config.yaml
n_layer: 13
d_model: 128
n_experts: 64
experts_per_token: 4
d_expert: 32
d_shared_expert: 128
activation: "gelu"
moe_layers: [0, 1, 2, 3, 4, 5, 6, 7, 8, 9, 10, 11, 12]
router_score: "softmax"
normalize_top_k: true
routed_scale: 1.0
balance_loss: 0.0198
balance_bias: false
router_z_loss: 0.0001
init_std_router: 0.021
lr_router: 0.000347
n_head: 2
n_kv_head: 2
head_dim: 64
vocab_size: 2048
norm: "layernorm"
norm_place: "pre"
norm_eps: 1e-05
positions: "rope"
rope_base: 10000.0
rope_fraction: 0.25
qk_norm: false
attn_scale: 0.125
tie_embeddings: false
parallel_block: true
extras: ["capped logits"]
init: "normal"
init_std_qkv: 0.04
init_std_o: 0.04
init_std_up: 0.04
init_std_down: 0.0
optimizer: "muon_variant"
lr: 0.0107
beta1: 0.93
weight_decay: 0.03
lr_head: 0.00731
grad_clip: 1.0
warmup_steps: 200
schedule: "wsd"
decay_fraction: 0.906
decay_shape: "exp"
final_lr_fraction: 0.0
batch_tokens: 65536
seq_len: 256
doc_mask: true
train_tokens: 317200000
steps: 4841
dataset: "wikipedia_en"
Below are experts of layer 9 (counted from 0) of a mixture-of-experts language model. Rows are named router (the router's row for the expert), down (a neuron's output weights, with its number) and show model dimensions 0-127. Each number is 128 + 32 x the weight over its row's rms, rounded and kept within 0 to 255.
After each expert's rows: a language model's description of what the expert responds to. This comes from a sample of Wikipedia text that the model never trained on.

# expert 29
router [117 107 204 153 122 117 153  92 105 135 106 116 106  78 135 148 137  98 124 178 129 161 152 116 132 133 154 112  75  85 147 152 133  91 116  97  95  99 217  73 145 205 141 164 164 152 153  91 152 104 118 156 116 142  83  91 156 138  67 139 169 177  76 124 117 135  63 169 172  90 116  86 107 124 132 125  96 113 173 146 117 161  91 110 158 124 168 135  94 181 136  95 117 131 135 119  80 104  35 147 128 133 158 171 116 131  91  87 102 107 157 165 157 143 132 148 124 126 111 188 147 172 121 126  83 114  69 111]
down3 [184 126  83 176 106  86 141 139 170 103 162 101 139 154 139 124 166 184 112 148 118 116 179 147  89 120 139 153 149 103  82 140 144 142 128 149 177 138 158 122 133 128 124  44 114 109  68 159 184 125 142 128 183 140 188 111 149 169 141 128  90  81  80 138 144 122  86 133 128  85 198 148 101  92 131 102 112  99 126 171 112 105 140 163  95 146 123 124  94  59 107  97 124 148  70 179 106  84 110 133 130 120 195 113 203 157 178  65  98 116 105 161 124 119 139 169 128  95 120  82 146 131 119  86 150 121  81 160]
What it handles: Mid-word fragments. Inner word pieces that need a following suffix, such as br in library, ur in surface or further, qu in quarter.

# expert 38
router [133 107  95 115 157 105 178  73 132 184  97 118 208  63 163 123 162 139  86 148 113 144 148  60  91 134 106 149 123 183 127 133 164  93 108 127 110 133 183 144 160  79 152 144 130 145 123 154  81 133 103 189 121 174  94 154 140 124  75 132  98 152 114 124 105 161 115  78 192 122 107  98 140  83 113 152 158 106 106  76 137 125 128 123 180 111 158 187  81 113 156 112 120 110 176 123  90 115 127 154 170 159 170 142  97 113  96  81 115 114 134 134 152 129 150 205 149  81 152 202 128 130 148  86 138 111  89 177]
down3 [165 154  57 139 131 114 145 139 142 133 143 117 104 105 192 129  84 184  90 131 169 106 145  60  88 153 147 106 134  89 165 153 161 148 104 152  82 129 145 127 155 125 181 132 112 119 161 178 103  91  98 153 114 100 115 115 135  75 133 116 106 141 134 115 202  73  67 177 115 127  80  77 107 212 156 105 100 127 138  89 107 143 156 106 141 110 136 115 125 141 152 199 125 105 190 131 162 124  64  97 116 126 135 200 112  64 130 100 127 142 138  90 143  95 133 127 141  77 127 175 123 148 132 110 194 143 138 172]
What it handles: Consonant pieces in words. Consonant pieces inside words and names, such as g in Length and Rigby, ch in Purchase, and k, j, d.

# expert 5
router [ 83 146 192 104 176 162 114 113 104 101 134 106 131  72 120 125 137 118  57 111 129 125 208 133 104 152 108 124 124 199 111 135 153  44  59 101 180 114 142 111 140 133 156 129 142 127 123 167 149 138  92 133 128 176 166 101 151  96 140 138 156 147  35 108  84 174 131 129 144 120 156 108 150 116 139 103  90 139  94 141 136 138 128 151 115 167 212 156  76 130 146 119  97  88 187  85  95 119  99 118  89 101 120 136 108  98 127 107 118 170 171  83 189 125 118 150 154 108  68 146 123 167 175 126 100 134 153 165]
down0 [135 177  87 111 146 103  95 114 109 138 163 114 119 142 103 187  97 136 108 130 129 152 118 146 122 138  87  96 109 160 130 133 123 139 134  72  90  96  99 198 103  56 144  98 138 120  87 123  82 182 119 132 120  90  98 117 135 148 113  91 101 123 163 152 154 124 126 158 173 100 199 125 142 129 100 151 143 156 124  96 143  84 134 166  73 115 116 101 118 166  87  85 144 175 167 131 182 148 175  99 107 158 160  78 180  83 223 122 163  82 158 176 173 127 148  73 173  91 106 102 138  75 126 142 191 128 149 127]
What it handles: Clause and sentence boundaries. Sentence-ending periods, line breaks and commas, plus clause-opening conjunctions like which, where, but, when, while, because.

# expert 42
router [129 142 139 147 155 161 117 125 121 166  92  88 145 119 144 128 197  90  71 164 143 132 135 159 106 157 154 106 152 140  77  77  98 106 137 112 121  85 114  77 115 106 115 192 142  87 155 114  91 148 100 117 141 190 132 101 128  73  91 124 169 165 131 113 116 194 165 146  81 134 125 142 128 127 194 143 157 112 130 130 130  90  82 124 162  95 202 111 110 161 167 154 108 143 122 134 127 158  94 132 157 133 104 105  89 136  84  98  91 152 141  86 219 193 168 190 161 100  98 126 151 127 120 171  84  74  92 174]
down1 [132 144 135  95 135 140 136 205 153 129 117 150 210 136 119 146 149  60 120 177 137 127 163 108 129 174 142 131  95 152 165  84 152 106 110 162 170  96 179 130 154 136  92 115 131  92 103 132 122  94 138 124 170 127 205  74 120 174  97 130 134 156 186  69  86  85  94 155  97 105 132 113 177 113  95 103 122  79 167 128 123 107 114  85 156 117 132 114 188 154 117 164 109 120 107 107 142 106 127 148  75 140  51  97 166 153  74 121 123 117  97 105 137 108 141  94 119 116 143 176 194 174  70 159 134 167  82 102]
What it handles: Numbers and list commas. Leading digits of numbers and years, such as 19 in 1996 and 18 in 1878, plus commas separating list items.

# expert 61
router [ 79 135 104 180 161 176 124 146 101 123 102 118 141 172 120 172 162 109  95 116 147 158 125 103  99 176 107  93 142 203 170  94 124 148 134 113 159  98  94 101 107 131 155 155 135 171  60 114 175 141 113  90 147 157 140  88 149  67  64 112 171 195  65 154 144 134  82 133 157 128 154 133 173  92 126 117  76 100 116 119  65 137 139  88 117  92 148 117 151 159 180 134 109 148 215 152 109 106  96 126 148 142 176 117 108 134 147  75 126 161 116  83 117 126 167 135 176  68  97 154 114 132  87  98 135 125  92 163]
down0 [129 149 141 107 125  68 142 148  71 155  99 134 114 112  59 122 108 187 142  84 148 155  66  92 142 122  83 132 108  67 112 157 138  81 151 151 111 124 129  96 111 153  84 107 113  89  69 113  90 161 165 165  91 203 151 140 120 132  92  89 128 111 171 113 150 114 161 147 108 170 138 179 112 160 103 110 181 136 136 139 155 164 134  89 162 155 114 143 181 128 109 126 204 117 133 114 184 210 160 136  44  74 101 101 112 158 107 165 143 115 155 145 177 110 144 154 143 105 129 151 144 114 135 109  94 104  93 160]
What it handles: Articles and determiners. Articles and determiners before a noun phrase, mainly the and a, also their, its, his, more, most, several, usually after of or in.

# expert 2
router [142 129 178 186 141 166 176 113 142 175  92 100 118 140 127 114 141 120  38 149  52 109 154 151 123  96  84 117 155 169 198  82  78 130 120  87 146 176 164  95 132 133 124 117 112 129 137 147 131 130  82 119  78 147 119  91 144 121 108  83 141 161 140 136 115 193 189 137 107 185 129 125 177 119 116 133 129 123 118 145  88  78 111 105 159 122 161 145  81 157 201 150 135 124 121 161 124  97 126 108 151 111 110  82  89 131 110  87 115 103 172  99 151 166 102 114 140 132 111 142 151 147 190  88  42 119  79 179]
down1 [131 135 125  88 118 116 153 162 110 146 131  95 142 205 107  88 155 169  97 141 117 172 176 165 104 143 115 153 120 107 144 147 128  57  89 117  94  76 170 152  72 122  83 163 126 110  99 120 163 143 161 102  66 100 119  76  93 161  77 138 177  68  91 155 112 131 133 123 107  97 142 131 101 129 136 106 115  87 132  86 183 124 147 161 164  91 137 108  79 127 180 198 143  77 104 115 152  96 133 116 207 180 134 105 150 101 172  92 137 111 101 183 127 172 163 124 139 128 185 143 126 131 116 166 112 114 193 141]
What it handles: Year digit pieces. Second half of year numbers after 19, 18 or 20, such as 1925, 2013, 1988–89, plus opening parentheses, quotes and hyphens.

# expert 51
router [151 171 176 242 156 131 119 111 157 179 107 118 167 101  72 144  89 102 135 160 122 149 166 105  84 115  96 124 137 190 141 123 109 112 147 118 151 143 154  83 119 122 144 138 164 125  52 175 173 120 124 110  94 132 105  61 137 136  88 113 139 108  90 144 125 167  63 145 160 162 130 150  96 110 100 101 101  92 158  97 139 104 173 115 171 159 120 151  97  94 165 133 113 192 181 150 159 139 105 100 105  93 114  72  92 157  97 125 111 135 187 116 202 128 108 152 188 146 158 111 129 132 134  93 130 103  87 128]
down0 [127  92 125 128  71  89 129 112  92  90 103 129 119 119 136 125 115 122 133 151 110 158 110 111 217 131 141 164 158  83 147 196 149 184 108 121 163 134 106 145  97 122 133 149 128 113 124 106 102 142 124 167 129 143  78 178 131 158 124 132 128 134 100 109 151 104  40 103  76 107  62 182 101 156 125  84 150 106  93  82 155 146 134 175 119 168 147 142 104 104 140  86 154  98 142 126 142  66 143 143 114 180  85 118  98 128 102 160 162 150 190  99 124 172 167 154  48 147 141 161 157  87 158 173 167 198  84  95]
What it handles: Adverb ly and The. Adverb ending ly after stems like Cultur-ally, Eventu-ally, and sentence words like The, However, All, War.

# expert 27
router [ 97 132 207 133 109 106 176  88 156 181 120  93 143  98 159 171 160  73 132 153 103 176 180  94 141 155 174 138 155 152 159 147 113 132 124 123 153 118 161 109 128 118 115 129 130 128 108 156 104 117  89 105 147 121 142 134 180 107  66 141 154 166  92 119  53 131  92 169 137  91 147  53 125  91 185 143 143  81 100 141  74 152  66 142 130  97 153 152 126 178 174 126 185 136 129 166  83  96 175 181 157  86  70 122 166 168  91 141 145 111 149 125 147 106 142 133 132  74 134 135 129 179 120  62 118 112 121 155]
down0 [153 165 149 100 118  71 101 113  96 128  82 114 137 123 166 148 114 141 152 152 171  89 174 166 101 107 131 111 132 113 132 102 177 154 112 142 121 172 195 136 227 177  98 153 113 119 164  83  88 111 154  58  80 177  77 153 160  73 127 103 133 110 129 146 165 140 131  90 121 133  91 116 142  69 125 135 118  97 129 121 120 181 129  86 139 155 126  99 153  71 135 146 126 148 104 140 151  75  83 189  91 144 150  97 175  80 101 123 136 146 117 125 105 140  92 118 160 155 128 177  96  62 129 173 182 183 111 122]
What it handles: Mid-word pieces after h/m. Interior word pieces after an initial letter such as h or m, like h-um-our, h-um-erus, b-ir-th, se-ni-or.

# expert 7
router [ 80 125 195 151 108 149  97 112 133  97 139 151 133 121 133 120 142 142  35 122 109 166 167 112 109 130 112 163 116 132 129 117 123 127  70 141 153 135 163 117 115 126 131 157 137 121 147 160 113 111 117 113 155 132 208 118 193  94 103 148 136 123  89 123 100 155 114 187 197 106 149  85  92  97  88 102 146 132 152 101  94 151  64  93 155 158 182 145 137 171 191 164 116 161 164 124  67 157 126 124 109  89 131 145 108  99 116  69  82 153 113 170 170 187 110  87 117 115 117 178 171 124  82  72  90 127  79 182]
down8 [138 132 160 108 136 141 134 137 155 110 108 108 103 128 137  94 136  93 165 119 110 138 114 130 128 149 102 158 111 110 127 163  76 109  97 139  53 154 204 148 156 120 111  97  79 129 114 108 139 148 128 119  77 113  72 138 171 116  72 159  96  89  86 133 103 148 127 123 131 114 229 153 123 253  56  80 125 140 145 146 107 139 176 134 131 119 140  81  90 132 100 209 161 157 143 144 104 142 151  46 158 105 127 134 124 150 156 159 136 181 124  97 115 117 111 126 154 115 121  98 110  86 123 174 144 174 168  99]
What it handles: Line breaks, table ends. Line breaks ending captions, table rows and list items, plus closing symbols such as %, ″, ), $ and table pipes.

# expert 40
router [110 109 152 141 170 178 117 107 149 187  74 111 185  46 101 160 168 112  89 111 121 131  84 114  95 170 110  62 122 138 111 166  97 154 143 120 188  68 118 106 101  92 155 129 172 152 112 144 114 129 114 120 143 156  70 152 150 125 116 149 129 159  82 136 130 171  77 110 182 203 165  98 112 125 172 126  81  86 161  90 120 123 116  84 200  99 148 125 124 149 184 137  89 158 153 120 127  93 107 148 124 145 100 122 171 140 137 110  65 156 140 114 123 169 120 151 134  98 113 160 126 184 139 155 144 107 104 202]
down0 [160 110 130 163 179 165 142 113 183 110 132 112 140 131 137 198  89 151  84  94 119 142  52 109  95 102 123 155 137 111 156  97 128 127 138 147 107 125 174 148 113 118 108 115 140 164  92 157 126 140 123 177  71 102 156  78 193 111 110 148 111 138 126 123 135 128 153 164 134 150  89  41 158 121 162 106 145  69 112 169  79  66 124 109  87 117 100 143 158 201 153 102 134 136  93 104 118 105 144  77 148 178  46 105  70  88 103 118 128 120 135 155 136 156 171 167 139 111 166 176 168  90 162 115 100 180 143 151]
What it handles: Conjunctions and articles. Function words in running prose, mostly and, the, but, who, which, he, she, often joining roles like writer and performer.

# expert 56
router [ 94 145 101 148 126 124 131 165  71 145  71 124  88  73 123 108 161  85  96  86  90 171 146  92 122 106 144 114 113  97 180 149  81 102 115 148 123 124 211  56 112 115 133 152 176 183 138 202 136 125 117  93 103 132 154 116 168 167  94 115 171 137  73 106  95 176 141 119 160 177 146 165 110 106 160  98  72 117 163  90  87 144 110 122 147 111 142 123  83 151 144 167 135 135 126 131 133 150 148 172 160 180 101 143  79 100 108  47  93 110 114 122 160 130 142 141 165 148 137 164 156 121 128 131  59 112  96 186]
down0 [124 143 126 115 123 147 100 186 123 138 107 108 115 131 169 182 132 109  91 163  68 133 165  94 110 127 131 179 150 121 155 125 126 131  69  98  97 123 146 155  90  79 114 100 196 137 136 134 114  55 178 122 144 147 150 131 123 178  73  84  21 109 136 124 140 111 118 197 151 123 101 156  86 180 103 179 138 122  83 106 119 125 148 173 147 107 103 140 184  78 141 187 152 157  68 141 107 111 125 170 112 140 128 162 149 163  78 210 104 126  79 135  89 105 148 107 104 129 112 137 128 125 100 137 136 126 104 183]
What it handles: Table and section starts. Line breaks before section headings and the first token of table cells or headers, such as B in Band and Blocks, Re in Ref, Career.